{"activation": "squared_relu", "moe_layers": [0, 1, 2, 3, 4, 5, 6, 7, 8], "router_z_loss": 0.001, "vocab_size": 14637, "norm_eps": 1e-06, "extras": ["capped logits"], "init_std_down": 0.0, "lr": 0.0013, "schedule": "cos"}
Below are experts of layer 2 (counted from 0) of a mixture-of-experts language model. Rows are named router (the router's row for the expert), up (a neuron's input weights, with its number), down (a neuron's output weights, with its number) and show model dimensions 0-255. Each number is 128 + 24 x the weight over its row's rms, rounded and kept within 0 to 255.
After each expert's rows: a language model's description of what the expert responds to. This comes from a sample of Wikipedia text that the model never trained on.

# expert 26
router [155 121 120 156 124 123 121 119 127  89 149 123 150 148 108 183 153 123 138 142  83 137 154 162  98  87 131 118 151 110 156  91 144 135 154 174 124 125 152 152  80 102 129 140 126 151 124 158 134 143  98 156 162 152 124 163 125 108 154 111 124 150 155 127 143 114 121 153  81 144 123 143 113 144 146 130 155 119 130 101 112 129 149 106 126  83 102 104 105 152 130  94 144 158 135 143 138 183 143 121 154 140 134  99  95 124 120 119 114 156  89 164 171 145 145 143 143 151 119 135 108 105 131 122  81 152 113 133 112 134 158 119 169  97 161 156 132 102 174 133 157 143 121 148 127  90  98 164  80 132 136 146 114 108 137 155 140 117  89 153 139 146 155 152 157 162 161 113 147  76 141 110 108 104  91 112 143 178 159 123 113 152 141 144 126 122  97 143 107 112 104  97 154 125 102 106 164 137 138 114 128 160 148  88 149 104  98 106 105 103 145 136  93 124 153 175  95 121  74 150 118 110 152 181 155 128 159 149 144 105 149 119 148 146 157 101 141 105 140  85 136 138 155 167 146 116 141 176  96 130 141 106 106 150 111 165]
up1 [ 96 108 152 148  95 115  96 121 177 108 141 155 120 131 107 147 155 118 127 137 122 146 180 117 102  87 107 120 106 169 136 119 131 168  95 159 135  92 141 130 139 126 137 112  92 151 166 107 133 134 135 149 126 140 156 118 149  99 147  76 124 140 126 115 145 125 118 153 104 117 119  82 117 182 140 148 164 106 161 140  75 134 134  97  93  65 109  84 135 140 150 112 126 153 147 124 159 131 108 119 137 158 175 169 125  69 152 139  91 100 128 145 144 163 109 160 130 162 131 111 147  84 119 135  99 144 107 123 153 104 111  90 144 102 119 154 121 132 102 154 115 160 161 140 114 145 121  99 102 123 140 131 129 150 133 163 108 148  97 147 116 120 156 145 111 106 123 116 123 141  90  99 103 124 130 122 159 132 123  98  96 150 140 164 108 122 140 124 157 117 129 100 182  96 142 105 154 147  91 132 158 129 157 170 145  71  82 109 134 117 150 144  98 105 145 139 153 105 139 154 130 151 143 152 117 117 138 175 128 130 102 109 100 137 146 132 132 115  99  87 147 144 127 141 148 112 172 121 110 186 147 120  97 137 170 147]
down1 [ 83 128 117 108 132  97 113 144 102 145  87 104 126  96 149 143 160 133 111 106 136  80 143 101 117 120 135  97 126  92  82 172 118 144 133 131 106 146 128 114 108 118 148 155 138 114 119  84 120 123  99 162 111 111 143 116 129 107 109 122 122 128 103  99 151 129 100 140  72 109 122 147  84 125 133 146 143 135 118 178 113 111  93 140 104 120 169 116 132 105 105  91 160  92 103 125 133  67 136 176 149 106 111  85 110 139 153 135  88 189 138 135 154 104 147 172  87 154 114 129 101 146 110 118 115  93 172 113 161 171 159 128 113 133 125 160 130 140 142 139 102 149 162 106 176 158 120 100 136 107  94 114 122 109  99 132 122 158 121 117 130 124 161 124  93 132 142  79  95 115 184 125 134 113 123 179 144 123  99 117 138 160 101 145  89 158 126 148 162 127 119 125 177 109 130 112 119 122 129 145 132 149 163 162 128 147 160 137 108 149 135 114 147 156  95 115 126 128 132 164 129  90 143  97  85 159 123 133 125 147 117 169 134 155 101 144  96 148 167 135 132 156 134 114 108 164 131 106 187 116 132 125 125 147 136 111]
Description: Clause-linking conjunctions. Subordinating and sequence words opening a new clause, often after a comma: that, which, but, before, until, after, later.

# expert 25
router [154  83 141 140 124 128 127 122 161 102 143  97 158 120  87 123 139 112 147 145  76 154 149 137  86 120 119  86 130  98 136 107 154 159 143 154 113 141 143 115 117 106 130 122  77 144 132 142 145 139 121 128 133 166 132 161 141 104 127 134 139 181 154 138 134 110 174 152 110 145 161 129 108 175 126 109 174 117 134 114 103 159 137  85 123 133  82 105 120 159 158 104 178 155 103 115 132 148 131 111 147 155 128 144  82  99 128 151  93 121 117 129 159 155 143 132 103 126 145 108 113  89 127 137 116 141 127 112 133 134 139 119 185 124 151 128 148 110 143 103 120 137 128 146 122  81 117 163 130 128 189 143  79  98 150 200 120 106  94 147 152 152 126 123 159 143 171 118 131  81 114 122 113 106 121  95 152 133 150 104 101 160 143 144 125 104 119 165 109 120  98  79 134 123  89  90 140 147 109 147 158 166 137 107 168 108 125 139 105 110 167 132  97 113 122 138 112 136  98 141 107 107 154 148 159 101 138 188 151 100 111 108 175 134 152 106 137 114 142 100 147 158 146 146 107 112 139 153 124 118 154  89 110 137 144 161]
up1 [160 103  88 135 136 104  92 142 163 144 172 150 174 141 103 167 125 132 107 117 126 125 161 105  94 111  60 164 127 140 126 115 123 152 138 116 156 169 121 119 126  89 168 173 139 105  96 149 130 115 109 138 119 166  87 119 107 138 137 170 116 145 183  92 129 139 103 127 138 115 137 135 121 118 125 114 114 129 117 128 153 155 112  45 140 113 103 100 113 127 119 123 113 145 123 121  91 101 178 148 130 114 133 129 119 114 154 153  67 152 138 118 191 147 153 119 132 133 162 142 149 154  87 156 162 115 130 145 106 143 109 121  87 130 142 125 166 140 180 142 160  82 134 117 129 110 148 153 136 144 141 152 119 118 136 137 100 106 134 117 109 110 158  90 146 142  97 114 116 137 140 104 132  95 116 149 112 128  83 135 152 104 168 155 128  92 108 139 148 140 133 130 109 130  89 186 117 130 154 109 119 127 176  93 115  94 143 139  86 155 115 133 133 125 161 109 139 139 139 149 141 137 139 144 163 128 126 108 117 161 166 102 134 117 132  82 138 136 124 156 197 140 134 112 124 112 106 140 133 134 172 119 102 159 120 107]
down1 [114 140 173 120 114  96 121 142 132 147 109 144 153 125 109 179 116 116 134 128 119 158 144 176 110 139 105  91 154 128 118 105 151 132 125 103 119 137 168 111 126 144 146 123 107 117 137  97 145 150 156 115 180  78  93 175 143 132 120 142 165 118 178 129 142 166 140 121 126 138 119 140 133 142 124 119 132 175 128 111 154 105 104 110  99 131 124  89  96 127 125 148 130 131 151  98 115 122 138  92  97 135 187  92 167  99 139 133 137 106 148 148 148 126 130 160 127 110 114 129 159 127 136 158 147 131 153 113 136 147 133  98 110 113 100  95 132 122  81 141 156 103  92 112  82 140 146 183  92 130 126 153 145 124 106 155 181 182 129 140 111  98  90  99 108 133 133 115 128 174 126 150 139 141 100 101 109 120 110 133 121 148 148  76 104 130  75 160 109 149 129 137  82 133 137 187 111 144  84  77 144 133 174 139 134 155  73  83 117 110 140 108 105 128  89 107 146 146 155 121 135 104 123  86 127 111 158 128 141 108 129 132  98 169 160 110 117 127 114 145 153 122 122  94 100 134 104 104 155 110 127 139 161 139 131 160]
Description: Capitalized abbreviations and names. Uppercase acronyms and capitalized name starts such as MP(EG), LS, PS, SR, Texas, Saint, Pope, often inside parentheses or lists.

# expert 46
router [149 107 103 136 124 170 104  90 120 107 142 115 163 136 151 147 157 107 146 123 120 145 167 170  95 123 131 106 138 123 162  99 157 178 159 166  74 137 134 142 118 106 131 113 122 151 160 148 106 140 128 139 139 182 149 132 159 104 137 130 146 151 156 128 142  83 161 125  95 161 114 153 104 145 146 140 150 130 151  88 104 119 133 110 112 103 110 111  95 161 151  97 135 155 138  78 124 153 133 129 134 103 135 101  92 139 159 130  82 112 111 148 154 136 142 139 139 150 137 117 113 124 117 127 108 165  98 138  96 131 123  79 148 137 135 152 134  91 143 105 144 162 162 116 111  94 110 149  99 127 138 133  90 100 156 134 155 133  62 136 138 144 181 130 164 133 130 110 177 124 114 137 151 114  61  86 167 124 138 107  97 161 135 137 116 128 130 155 125  90 115  92 149 122 111 110 129 147 118 107 129 169 188 110 168  78 115 106 118 125 153 153  97 118 142 133 119 141 107 161 109 121 124 154 169  93 128 149 155 101 118 141 157 130 159 121 146 108 122  95 143 139 150 151 136 128 130 175 105 107 127 101  92 165 121 137]
up1 [119 122 114 125 135 110  98 112 152 136 137 139 156 139 124 150 142 129 154 130 124 115 121 146 112  86  93 110 148 138 173 107 127 159 144 142 136 145 128 131  91 112  85 122 106 123 184 140 160 140  82 101 122 136 113 126 167 124 126 103 153 153 176 109 153 114 135 121 113 114 119 146  97 133 152  96 128 122 140 127 115 131 132 120 129 116  99 138 116 178 165  96 147 157 168 110 116 157 116 104 168 167 132 109  91 122 148 123 128 110 125 145 137 134 163 164 133 158 131 126 104 122 127 118 107 163  48 183 118 131 133 112 113  98 125 156 101 108 110  95 116 107 159 152 157  90 121 137 122 143 142 123 113 152 124 126 117  92  82 171 125 116 165 142  93 112 155 121 144  88 128 140 145  96 126 121 127 145 127  93 106 115 149 176  73 137 127 152  90  65 120  98  85 121  94 122 113 125 120 125 143 113 126 102 141  91  97 119 140 151 176 151 112 120 134 156  94 158 114 137 151 158 151 133 131 128 133 132 127 107 124 165 141 192 198 116 133 109 142 118 152 103 107 146 134  83 190 168 120 158 145 130 135 131 161  99]
down1 [134 156 143 111 120 160 105 128 134 139 122 165 129 137 111 122  90 123 130 138 141 119 110 121 111 147 129 190 116 132 167 123 114 163  95 113 138  91  88  93 183 138 163 104 145 122 119 104 180 151 107 121 111 135 128 124 107 124  91 168 122 124 125 127 156 168 161 103 144 157 119 128 150  86 127 113 117 173 109 128  93 135 140 137 115 134  91 112 145  93 120  90 123 100 118  94 152 130 132 137 101 107 153 149 141 100 104 132 103 105 126 129 140 136 103 114  80 101 140 128 149 170 141  97 116  79 133 135  64 110 195 167  85 160 115 140 145 183 123 109 141 103 134 103 144 131 122 110 189 129 144 139 148 124  95 125 126 125 187 112  96 129 124 109 113 140 124 171  80 131  86 105 147 125 149 109 131 125  85 130 121  90 164 121  75 161 133 141 138 169 142 107 119 142 162 156  82 134 110 134 127 132 132 159 113 167 165 107 111 172 106 146 126 149 120 135 151 116 122 154 127 105 157  86 129 111  95 140 115 151 141 166 116 131 131 126 133 142 113 150 126 152 133 132  90 151 132 150 129 128 165 131 144 148 130  79]
Description: Capital letters and ch-words. Single capital-letter tokens like L, R, B, C starting names or symbols, and continuations of ch- words such as ch-ipping, Chap-ter.

# expert 1
router [127 128 106 128  96 160 114 123 123 129 159  85 162 130  99 126 132  99 141 113 110 141 160 155 109 135 114 119 141 109 165 132 151 166 143 193 116 124 156 131 116  85 100 102 112 143 134 128  99 124 142 134 151 133 131 138 124 115 110 103 170 163 149 113 158 101 155 140 107 143 114 149 142 151 118 122 164 104 127 111 105 159 138  86 106 130  99 120 112 178 187 111 142 131 119 106 145 138 139  93 151 148 140 107 103 132 118 125 117 116 120 134 156 140 158 153 117 140 132 120 119 126 131 111 103 155 106 107 122 148 121  86 183 135 132 156 162 108 173  86 141 162 142 132 129  58 118 134 103 160 174 144 107  91 137 140 129 107 119 156 146 145 160 131 140 126 153 121 139 114  98 135 120 116  85  82 151 135 123 104 107 161 146 133 107 143 102 143 109 129  96  92 164 110 118 137 146 142 122 172 167 172 147 127 147 118 115 127  69 108 137 150  69  99 103 150 130 123 109 147 108 118 145 147 145 114 146 183 165 107 135  87 175 142 172 107 141  78 126  64 181 146 148 133 103 119 137 127 113 103 139 106 108 150 131 144]
up0 [144 123 109 167 173 156 111  98 154 115 135 111 160  87 119 127 141 137 149 108 154 130 116 136 124  98 135 133 174 119 147  76 137 136 156 162 129 152 165 145 103 143 131 153  97 153 139 183 124 148 138 141 124 142 130 149 143 100 110 131 175 125 172 153 104  94 105 129  83 150 161 126 121 130 147 146 142 108 166  66 112 167 127 130  95 113 103  96  95 129 133  98 140 112 116 135 114 153 156  97 136 118  83 122 124 125 127 110 103 117  80 146 105 135 107 170 121 163 128 133  97 110  83 118 103 147  85 105 139 161 144 121 121  65 125 155 120 106 165 118 160 155  93 158 148 104 129 141 102 135 112 165 104 101 168 124 127 134  95 164  87 131 149 148  89 114 123 117 112  84 143 130 125 108  97  93  98 114 107 134 111 145 134 135 107 136 129 171  88 114 107 136 149 154 119 137 143 111 122 140 136 183 140 101 164  81 115  86 114  90 140 147  84 133 110 145 113 109 118 150 167  96 155 143 128 117 138 151 144 118 137 132 106 161 116 137 163 124 172 129 156 114 130 123 140 114 165 136 171 116 136  83 125 135 152 106]
down0 [120 164 137  92 150 134 121  67 117 133  92 134  76 143 153 114 112  82 114 116 145 144 139  96 126 135 110 134  77 150 123 130 115 122 140 128 163 139 133 167 116 139  93 173 151 164 117  91 135 178 129 160 121 105  98 140 152 146 146 115 139 109 129 130 112 148 132 136 113 150 132 171 138  96 124 114 119 136 108 120  93 119 127 122 140 135  96 116 122 124 124 166  76 107 177 138  96 136 140 113 116 157 157 145 123 138  84 130 190 147 144 130 141 117 128 142 108  79 141 157 161 127 127 173 145 142  84 137 118 141 116 170 116 130 132 125  98 146 122 163 157 123 144  94  87 134 105 133  98 112 102 135 131 120 136 117 117 141 157  76 128  98 120 132 105 126 145 136 136  97 145  85 117 148 130 131 144 113 134 153 101 150 140 155 104 137 121 129 157  95 124 136  97  95  98 139  84 127 112  81  94  92 143 132 110 142 129 159 125 130 167  65  95 114 138 103 125 179 137 128 109 155 176 118 140 131 130 140  59 126 123 144  97 145  87 112  94 155 147 108 143 141 126 107 150  91 114 101 175 110 174 114 159 150 165 141]
Description: Capitalized name initials. Single capital letter or first piece starting a proper name after a space, such as B in Bagnères, J in Jaffa, K in Killymoon.

# expert 16
router [154  91 125 126 123 152 100  95 130  92 127 140 127 115 132 126 184 110 148 132 118 153 149 162 115 110 130 111 171 103 125 108 144 138 130 133 109 142 149 127 101 110 131 127 100 180 159 170 121 159 108 134 158 144 138 134 143  98 126 104 146 149 156 141 126 127 143 141 104 156 169 157  99 142 127 136 161 108 164 127  88 110 158  99  75 114 103 114 106 149 149 123 161 155 138 141 122 146 137 105 145 144 129 130  82 112 121 125  82 127 116 150 154 155 147 161 119 164 150 109 116  94 107 116 116 147 109 114 128 126 163  86 158 119 131 161 153  77 138 124 129 164 137 153  90 116 111 119 107 153 150 156 120 111 147 162 107  76  94 149 111 151 159 131 153 145 129 127 143  88 111 123 139 118  92 115 146 144 137  85  95 142 143 146 115 126  69 162 160 121 114  96 179 134  91 125 147 149 108 156 172 133 149 109 143 118  91 111 134 117 133 147  82 129 125 144  74 115  97 143 147 114 138 168 148 130 156 150 142  93  96 120 173 171 171 111 138  81 148  88 130 154 143 134 134 116 149 150  81 141 152  79 102 139 124 148]
up1 [129 141 128 147 129 154 105 108 168 149 122 116 127 130 136 130 152 134 129 122 128 150 171 146 100 130 132 146 148 116 148 144 145 133 127 122 103 109 154 141 128 148 124  99  93 127 123 100 120 153  92 183 123 140 133 139 154 147 213 153 179 117 122 144 126  87 140 164 143 123 117 129 176 178 151 130 148 100  99 104 136 112 104 100 134 143 115  97  76 152 113 106 122 144 111 104 103 139 111 118 125 100 136 161 134  94 172 126 121 126  97 180 138 147 133 130 140 125 154 115 175 120 135 128 138 143 127 133  98 141 147 127 173  92 165 132 123 128 112  94 110 171 138 146 150 113 114 108 104 173 142 121  60 144  90 134 168 126 152 124 114 130 119 135 143  99 151 120 105 119 111 100 160 108 172  82 148 139 139  72 116 145 115 141 114 102  94 156 117 113 160 114 141 140 112 111  72 125 101 117 156 113 158  83 151 121 101 125 122  81 166 125 120 110 176 131 158 149 106 150  89 130 116 109 119 125 112 191 157 103 143 107 139 138 102 137 145 152 109 111 151 133 155 146 112  68 114 151 115 135 120  98  93 172 117 121]
down1 [147 125 110 126 139 147  99 124 143 106 150 105 147 105 109  82  98 133 129 161 163 134 111 159 123 122 125 162 117 107 112 143 161 164 160 142 135 113 123 101 102 164 102  83 142 152 157 150 135 138 108 124  88  98 121 117 101 108 116 157 106  96 107 131 127 139 108 134 174 109 151 156 158 144 104  94 120 166 148 151  68 107  99 115 119 123 122 118 143  81 165 119  96 108 115 142 139 130 119 104 173 105 156 127 148 129 135 123 135 148  97 111 106  93 132 113 112 134 102  90 177 175 133 135 106  71 152  96 130 116 140 129 133 102 105 127 129 115 122 118 178 106 115 135 184 129 118 143 125 149 135 134 131  93 117 122 160 130 144  89 146 150 116 154  98 105 155 155  89 146  96 115 151 144 124 119 156 137 155 126 115 164  55  67 124 125  72 147 177 124 153 144  91 111  81  83 116 148 140 131 152 135 138 138 162  87 108 138 140 105 163 120 147 135  91 159 120 110 107 115 149 149 145 152 101  95 136 120 113 145 147 119 160 109 101 127  96 120 151 109 116  96 126 180 107 151 106 107 145 142 112 162 127 133 127 119]
Description: List bullets and by. Leading hyphens of list items after section headings or line breaks, table-row pipes, equals signs, and the preposition by or with, as in directed by.

# expert 62
router [159 124  87 153 128 144 125  82 142 130 148 121 146 117 107 145 155 111 144 136  88 142 161 142 102 126 118 125 160  88 178 108 143 149 161 178 115 109 126 146 107  98 121 140 113 128 152 152 116 134 115 153 138 135 142 142 140 116 154 107 164 149 166 122 158  97 146 148  94 159 134 124 123 154 125 127 156 131 113 115 120 143 143  69 144 134  94 100 118 150 150 125 148 132 136 143 141 159 124 102 140 159 129 133  98 116 141 138  97 152  76 140 167 160 171 133 130 178 136 105 135  97 114 152 122 146 112 104 124 189 125 114 147 112 170 130 150 110 142 130 130 164 138 135 127 105  93 163 121 171 163 165 119  98 121 142 124 101  95 149 175 148 155 119 153 151 176  83 135  99 122 137 159 133  90 105 143 127 135 114 123 143 141 143 103 116 132 139 145 111 116  86 157 121  80 113 128 146 128 133 131 128 146  76 154 103 116 100 117 139 175 157 114 102 144 170 107 124  86 137 124 117 176 140 132 113 165 131 148 110 149  80 159 142 138  78 148 121 159  81 127 133 144 166 131  80 132 186  94 133 128 110 131 176 118 149]
up0 [142  74 127 107 124  93 125 130 175  95 148 130 145 166 135 133 125 108 140 109 100 111 125 152 115 107 176  94 113 107 122 128 146 154 129 166  83 122 110 172  98 109 137 117  94 138 148 130 135 117 140 128 136 150 115 146 134 118 127 135 117 143 168 150 149 148 127 165 106 118 167 165 137 131 136 121 175 107 193  83 121 131 135 103  71 115 120  52 105 156  98 150 187 149 149 127  99 139  95 135 161  95 123 128 140  98 125 155  97 146 120  99 112 172 156 152 138 130 166 121 103 132 103 121 138 125 106 126 122 143 127 122 135 145 138 146 109 136 157  99 106  90  78 122  95 116  81 150 105  78 141 135  93 142 108 160 109 129 145 159 118 114 135 118 126 132 144  87 132  80 128 124 121 127 102 161 130 147 102 118 112 204 137 122 135 115 102  92 135 146 115  87 159  79  86 144 165 107 148 139 126 167 155 147 126 134 108 121  99 115 124 116 117 142 120 130  84 143 159 121 161 124 151 147 115  85 111 145 130 129 106 128 146 141 119 107 145 102 176 110 128 139 120 147  96 121 158 132 100 106 125 101 100 147 116 112]
down0 [140 153  76 169 154 127 164 123 157 127 134 157 113 152 124 173 119 151 103 146  89 104 150 147 125 108 131 155 131  99 164  77 123 146 112 124 138 145 114 117 102 168 119 126 154 136 136 129  96 108 166 127  84  82 142 126 150 104 146  98  96 164 107 135 151 141 177 124 121 116 138  91 126 120 113 116 118 152 116 107  95  88 105 129 117 134 116 127 143 120 129 172 126 111 138 123 123 131 129 118 161 106 121 105 135 156 142 135 152 133  80  63 125 171 138 133 168 101  87 128 139 137 152 121 175 116 108 105 108 148  87 125 116 126 110 116 118 122 142 117 147 143 130  95 113 140 135 110  74 175 118 138 154 106 120 128 115 151 131 120 119 111 108 114 130 161 108 136  84 108 102 111 135 110 127 151 147 109 125 165 159  95 113 167 116 157 128 145  96 139 140 130 161 159 114 124  93 128 138 122 111 127 107 170 113 151 155 140 110 115 163  91 130 146  85 116 124 170 168 107 137  80 104 139  81 164 114  93 199 105 102  84 151 158  93 128 134 134 138 109 155 118 100 133 164  82 134 162 146 131 122 119 166 128 177 121]
Description: Coordinating conjunctions, commas. Clause- and list-joining "and", commas, and semicolons, plus while, but, whereas, linking two clauses or items.

# expert 17
router [130 120 108 150 119 131 131 133 136  84 138 132 187 131 102 179 175 138 127 115 116 127 156 119 104 109 109 149 137 107 141 112 170 127 144 160 116 109 133 149 113 133 118 113 111 148 149 131  92 151 144 136 136 138 112 139 181  82 128 147 142 138 148 144 153 132 125 155 124 145 147 111 123 139 139 132 144  97 120 113 111 110 159  78 128 100 118 104 109 178 122 120 145 187 134 154 109 119 145 114 174 144 137 147 110 121 172  99  60 136 127 148 156 163 162 158 134 150 124 107 141 120 124 127  75 162 118  97  74 145 112 117 145  89 144 168 138  94 130 129 137 133 126 130 129 110 135 148 114 122 127 181 102 114 146 130 129  93 131 148 168 126 135 120 205 116 151 127 148 111 149  83 133 127 117 104 173 156 170 107 109 147 169 161  86 117 110 154 117  83 138 121 116 122 102 131  96 133 139 164 159 139 155 124 139 127 101  65 110 118 146 124  99 124 124 135 109 108 111 156 143 132 141 150 157  97 137 183 172  82 115  98 117 139 146 112 140 134 141  88 141 149 141 160 126  70 125 131 104 109 147  87 130 150 117 138]
up1 [123 114 112 124 106 115 138 121 116 149 152 147 109  88 119 108 102  75 114 118 130 103 122 157 140 156 140 137 138 141 144 130 124 174 182 150 134 131 125 107 133 128 128 130  64 122 123 140 133 125 140 114  92 118 138 168 157 106  69 134 130  99 124 141 153 141 155  98 143 116 145 111 126 143 181 114 122 140 183 129 131 102 142 108 140  95 117 134 132 151 164 118 152 145 103 136 126 129 128 127 132 172  84 156 147 117 117 156  68 165 140 130 142 139 126 162  97 113 163 145 171  97 145 106 127 107 117 140 156 133 104 115 163 109 122 165 146 184 120 110  95 169 119 117 104  84  96 149 105 149 170 177 105 162 113 115 152 128  82 128 128 138 150 122 118 106 127 144 117  99 159 134 147  92 150 135 127 116 143 107 109 116 181 117 131 115 151 135  98 155 131 124 135 112 157 115 144 118 137 110 105 134 118 134 135 121 126 180 114 133 135 171  64 135  83 118 112 176  96 144 100 139 152 147 109 170 123 104 122 123 138 140 140 183 129 165 110  94 167 101 121 109 175 112 105 181 112 137 146 120 135 142 133 184 164 136]
down1 [148 129 140 124 122 114 127 161 163 141 128  90  96 166 130 131 106 121 124  87 204 153 166 108  83 144 164 154  99 155 114 120 120 128 131 111 159 143 115 117 144 120 136 126 120 114 175  99 147 167 128 102 106 150 111 107 121  95 117 161  81 104  94 101 119  93  96 108 101  88 109 129 158 134 116 169  95 147 115 139 107 159 123 168 114 104 116 106 146  91 111 151 128 148  86  99 103  96 143 144 102 153  85 179 133 131 141 127 143 160 175  91 116 139 100 133 131 126 110 120 104 142  83 141 121 128 158 105 156  82 129 120  69  80 107 125  63 136 153 136 146  78 123 109 144 114 116  96 146 146 139 144 115 168 105 113 134 151  91 138 146 126 158 137 111 100 118 113 130 156 111  98 161 105  98 136  94 143 150 134 149 138 128  97 109  89 162  91 152 135 149 127 146 135 108 151 125 143 142 110 136 125 140 141 124 115 150 138 102 150 147 121 134 114 165 140  92 110 129  84 146 137 111 161 125 161 141 146 139 164  79 131 136 134 123 160 115 121 137 133 114 130 108 176 113 171 169 153 111 118 132 142 138 117 144 103]
Description: Units and number parts. Units and pieces inside or after numbers, such as km, ft, million, digit commas, score dashes, ordinal suffixes like st/th; also stray word-final pieces.

# expert 7
router [124 143 114 179 139 134 141 112 141 126 142 112 137 107 111 153 176 131 128 127 104 143 157 155 123 124 134 108 179  82 151 102 137 168 176 142 124 118 168 150 127 132 119 124  75 135 150 135 132 150 139 136 158 155 175 118 135  73 151 106 143 177 169 130 120 120 167 156 120 143 117 153 123 151 135 177 147 100 200 113 113 138 143  98  85 123 115 131 116 158 133 100 158 135  95 124 123 187 124 120 160 127 144 109 119  94 120  99  85 127 106 163 126 166 143 139 119 155 159 110 136 120 116 140 133 157 114  93 121 146 132  99 149 116 152 159 150 105 134 113 113 149 111 141 145 122 124 132 127 146 147 136 112  87 144 142 149 112  89 137 150 142 148 139 140 135 171 126 146  99 115 114 172 139 118 115 172 122 137 126  94 166 147 144  75 133 116 160 126  89  91  86 167 136 123 134 137 131 104 166 133 133 139 122 136  99  70 117 112 129 153 129 101 121 147 143 128 107 135 188 123 115 145 121 150  86 144 165 146  99 144 120 170 153 201 103 126 106 120 104 138 134 146 182 119 119 150 144 139 114 149 125 136 147 115 171]
up1 [138 142 111 129 125 176 151 152 127 126  82 127 111  92 145 128 126 148 131 120 120 135 144  94  91 132 127  95 100 140 117 161 158 114 128 121 148 107 166 152 134 117 125 180 139 135 152 118 145 147 128 144  79 114 156 139 139 180 136 114  86 164 130 102 114 139 148 108 110 151 173 118 141 138 101 124 128  75 152 140  79 191 117 116 134 143 123 125 143 129 113 161  97 110  98 125 165 189  97 120 118 138 135 173 146 148 105 128 154  90  89 145 115 133 139 185 117 127 123 146 112  72 160 102 122 127 136 136 157 141 138 153 106 126 138 166 108  99 131 142 118 159 135 116 102 112 133 131 140 142  99 142 114  86 119 134 100  83 101 129 147 128 117 113 131 153  85 135 120 159  81  98 169 136 134 100  86 101 156 166 169 179 164 117 130 127 159 131  90 116 130 135 155 134 146 129 158 137 116 163 140 131 110 137 133 142  77 148  91  89 123 113  93 151 143 104 122 131 115 136  78 133  99 131 142 150 111 120 148 135 135 116 194 113 154 102 116  74 116 137 135 137 142 103 142  90 158 133 146 146 143 131 101 115 150 165]
down1 [149 120 142 145 118 109 113 104 132 145 129 150  84 141 133 132 111 146 103 120 138 145 144 125 121 152 165 128 137  99 117  82 115 139 161 110 166 110 116 118  90 114 161 155 150 112  87 139 130 182 113 115  92 170 138 134 127 120 106 101 120 130 105 146 128  78 124 105 156 160 160 156 142 148 184 116 119 152 145 146 152 116 137  85 133 111 102 104 133 124 117 166 122 144 194 123 142 155 160 174 104  75  96  83 143 129 157  97 121 131 129 113 122 122 166 132 139  96 148 175 111  69 145  91 119  88 148 138 141  91 173 156 137 135 107 153 123 117  98 112 141  77 138 138 101  96 147  99  97 131 123  96 146 132  94 115 116 104 157 136 130 135 106  85 192  99 106 100 129 167 103 118 129 174 127 141 148  76 136 152 156 132 123 117 123 121 139 126 170  87 126 140 105 110 125 107 119 123 115 133 127 137 131 131  89 103 162 144 121 119 103 129  93 158 154 105 119 131 130 127 142 138 149 145  98 134  76 109 163 110  82 121 121 111 122 129 104 130 185 126  97 119 105  81 125 128 133 126 131 102 140 121  92 140 106 129]
Description: Infobox field labels. List dashes and field names in infobox-style lines after a line break, such as Species, Died, Coordinates, Occupation, Website.

# expert 54
router [147 102 123 148 144 153 117 108 144 118 121 102 152 129 119 128 179 109 136  89  99 182 194 122 110 119 125 100 147  48 139 135 136 142 149 150  94 153 152 152 107 124 138 129 133 171 129 144 103 162 114 171 131 150 117 126 137 137 151  98 147 157 144 117 157 108 136 121 104 149 159 128 124 143 126 123 165 134 138  97 124 105 120 106 120 128  93 116 123 125 150 118 117 135 101 135 134 143 122 106 145 119 131 138 102 128 127 125 133 105  90 128 162 164 148 117 133 193 184 119 117 103 123 111 110 131 126  93 121 119 121 114 165  89 136 154 117  75 145 114 130 162 108 179  93 124 123 134 108 175 130 155  96 118 147 119 135 123 147 137 134 123 153 152 147 107 166  78 147 104 132 123 141 139 102 104 151 137 128 130 116 185 152 136  95 152  88 126 105 103 121 130 133 116  76 119 113 161 137 157 101 156 151 121 145  80  75 101 129 104 151 156 104 136 132 133 112 107 130 189 149 132 139 144 148  92 131 164 174  68 107 101 135 131 158 111 161 124 143 113 154 166 124 142 132 104 152 168  82 122 103  96 129 143 138 163]
up1 [143 139 125 111 165 140 157  84 117 113 114 135 133 146 133 106 114 161 126 127 160 133 100 147 106 117 137 125 147 125 116 156 125  68 155 146  96 149 129 167 145  95 138 133 138 150 164 140  97 144 172 149  96 120 159 150 175  93 142 148 103  98 133 101 153  75 119 126 110 130 111 148 200 171  97 129 169 139 111 131  87  92 134 125 149 137 130 140 111 112 136 112  94 136 130 157 200 106 147 130 118 179 124 147 124 105 112 101 123  99 150 116 106 105 140 148  91 173 147 133 156 118 175 134  79 101 117 111 125 117 102 112 125  48 130 121 124 102 128 145 154 105 115 135 133 116 103 123 114 110 142 134 127 157 139 118 166 125 136 107 166 157 132 147 123 117 147 140 121 128 131 119 136  69 106  97 132 120 118  94 124 105 133 158 120  83  67 192 161 127 141 119 128 154 112 168 172 134 137 123 105 136 148 118 104 100 118 133 150 158 122 130 136 133 152 123 144 109 117 115 149 110 121 130 129  97 139 152 154 122 105 103 123 140 156 131 173 138 164 125 144 128 146 112 137  65 158 126 136  72 128 140 140 123  90 116]
down1 [120 101 164 175 139 145 138 136 144 127 122 141 118 123 103 165 137 151 115 100 185 153 126  98 158 124 139 126 104 101 109 145  89 184  82 123 133 150 116 152 121 115  95 164 147 103 164 121 142 162 116  80 143 109 133 160 153  98 127 138 161 179 112 142 115 158 136 166 141 132 107 121 136 121 123  88 144 170 106 134 144 107 143 175 125 139 102 112 132 111 197 184 166 134 110 118 135  89 115 150 144 118 115 132 126 143  85 103 107 118 149 115 138 113 112 114 152 117 117 101 104 111 194 146 115 138 135 117 129  92 139 131  86 161 151 118 133 147  78  87 137 135  65 113  96 125 130 123 134 110 132 133 151 139  87 140 159 109 172 162 124 125 143 129 167 147  96  94 116 151 136  88 153 160 120 131 145 156 144 114 126 121  97 117 110 123 161 136 157 120 121 144 111 147  88 122 125  99  70  92 134  99 132 138 147 163 100 126 122 134 110 124 145 139 158 119 184 126 131 119 123 118 153 138 137 121 146 146  96 103 130 111 128 109 166 171 162 140  98 145 123 147 111 144 167 176 115 153 127 106 104 120 132 132 100 145]
Description: Non-English name syllables. Single consonants and syllables inside Asian, Slavic or Arabic names and foreign words, such as Pak-b-aten, Saru-tip-ongpokin, Az-w-awi.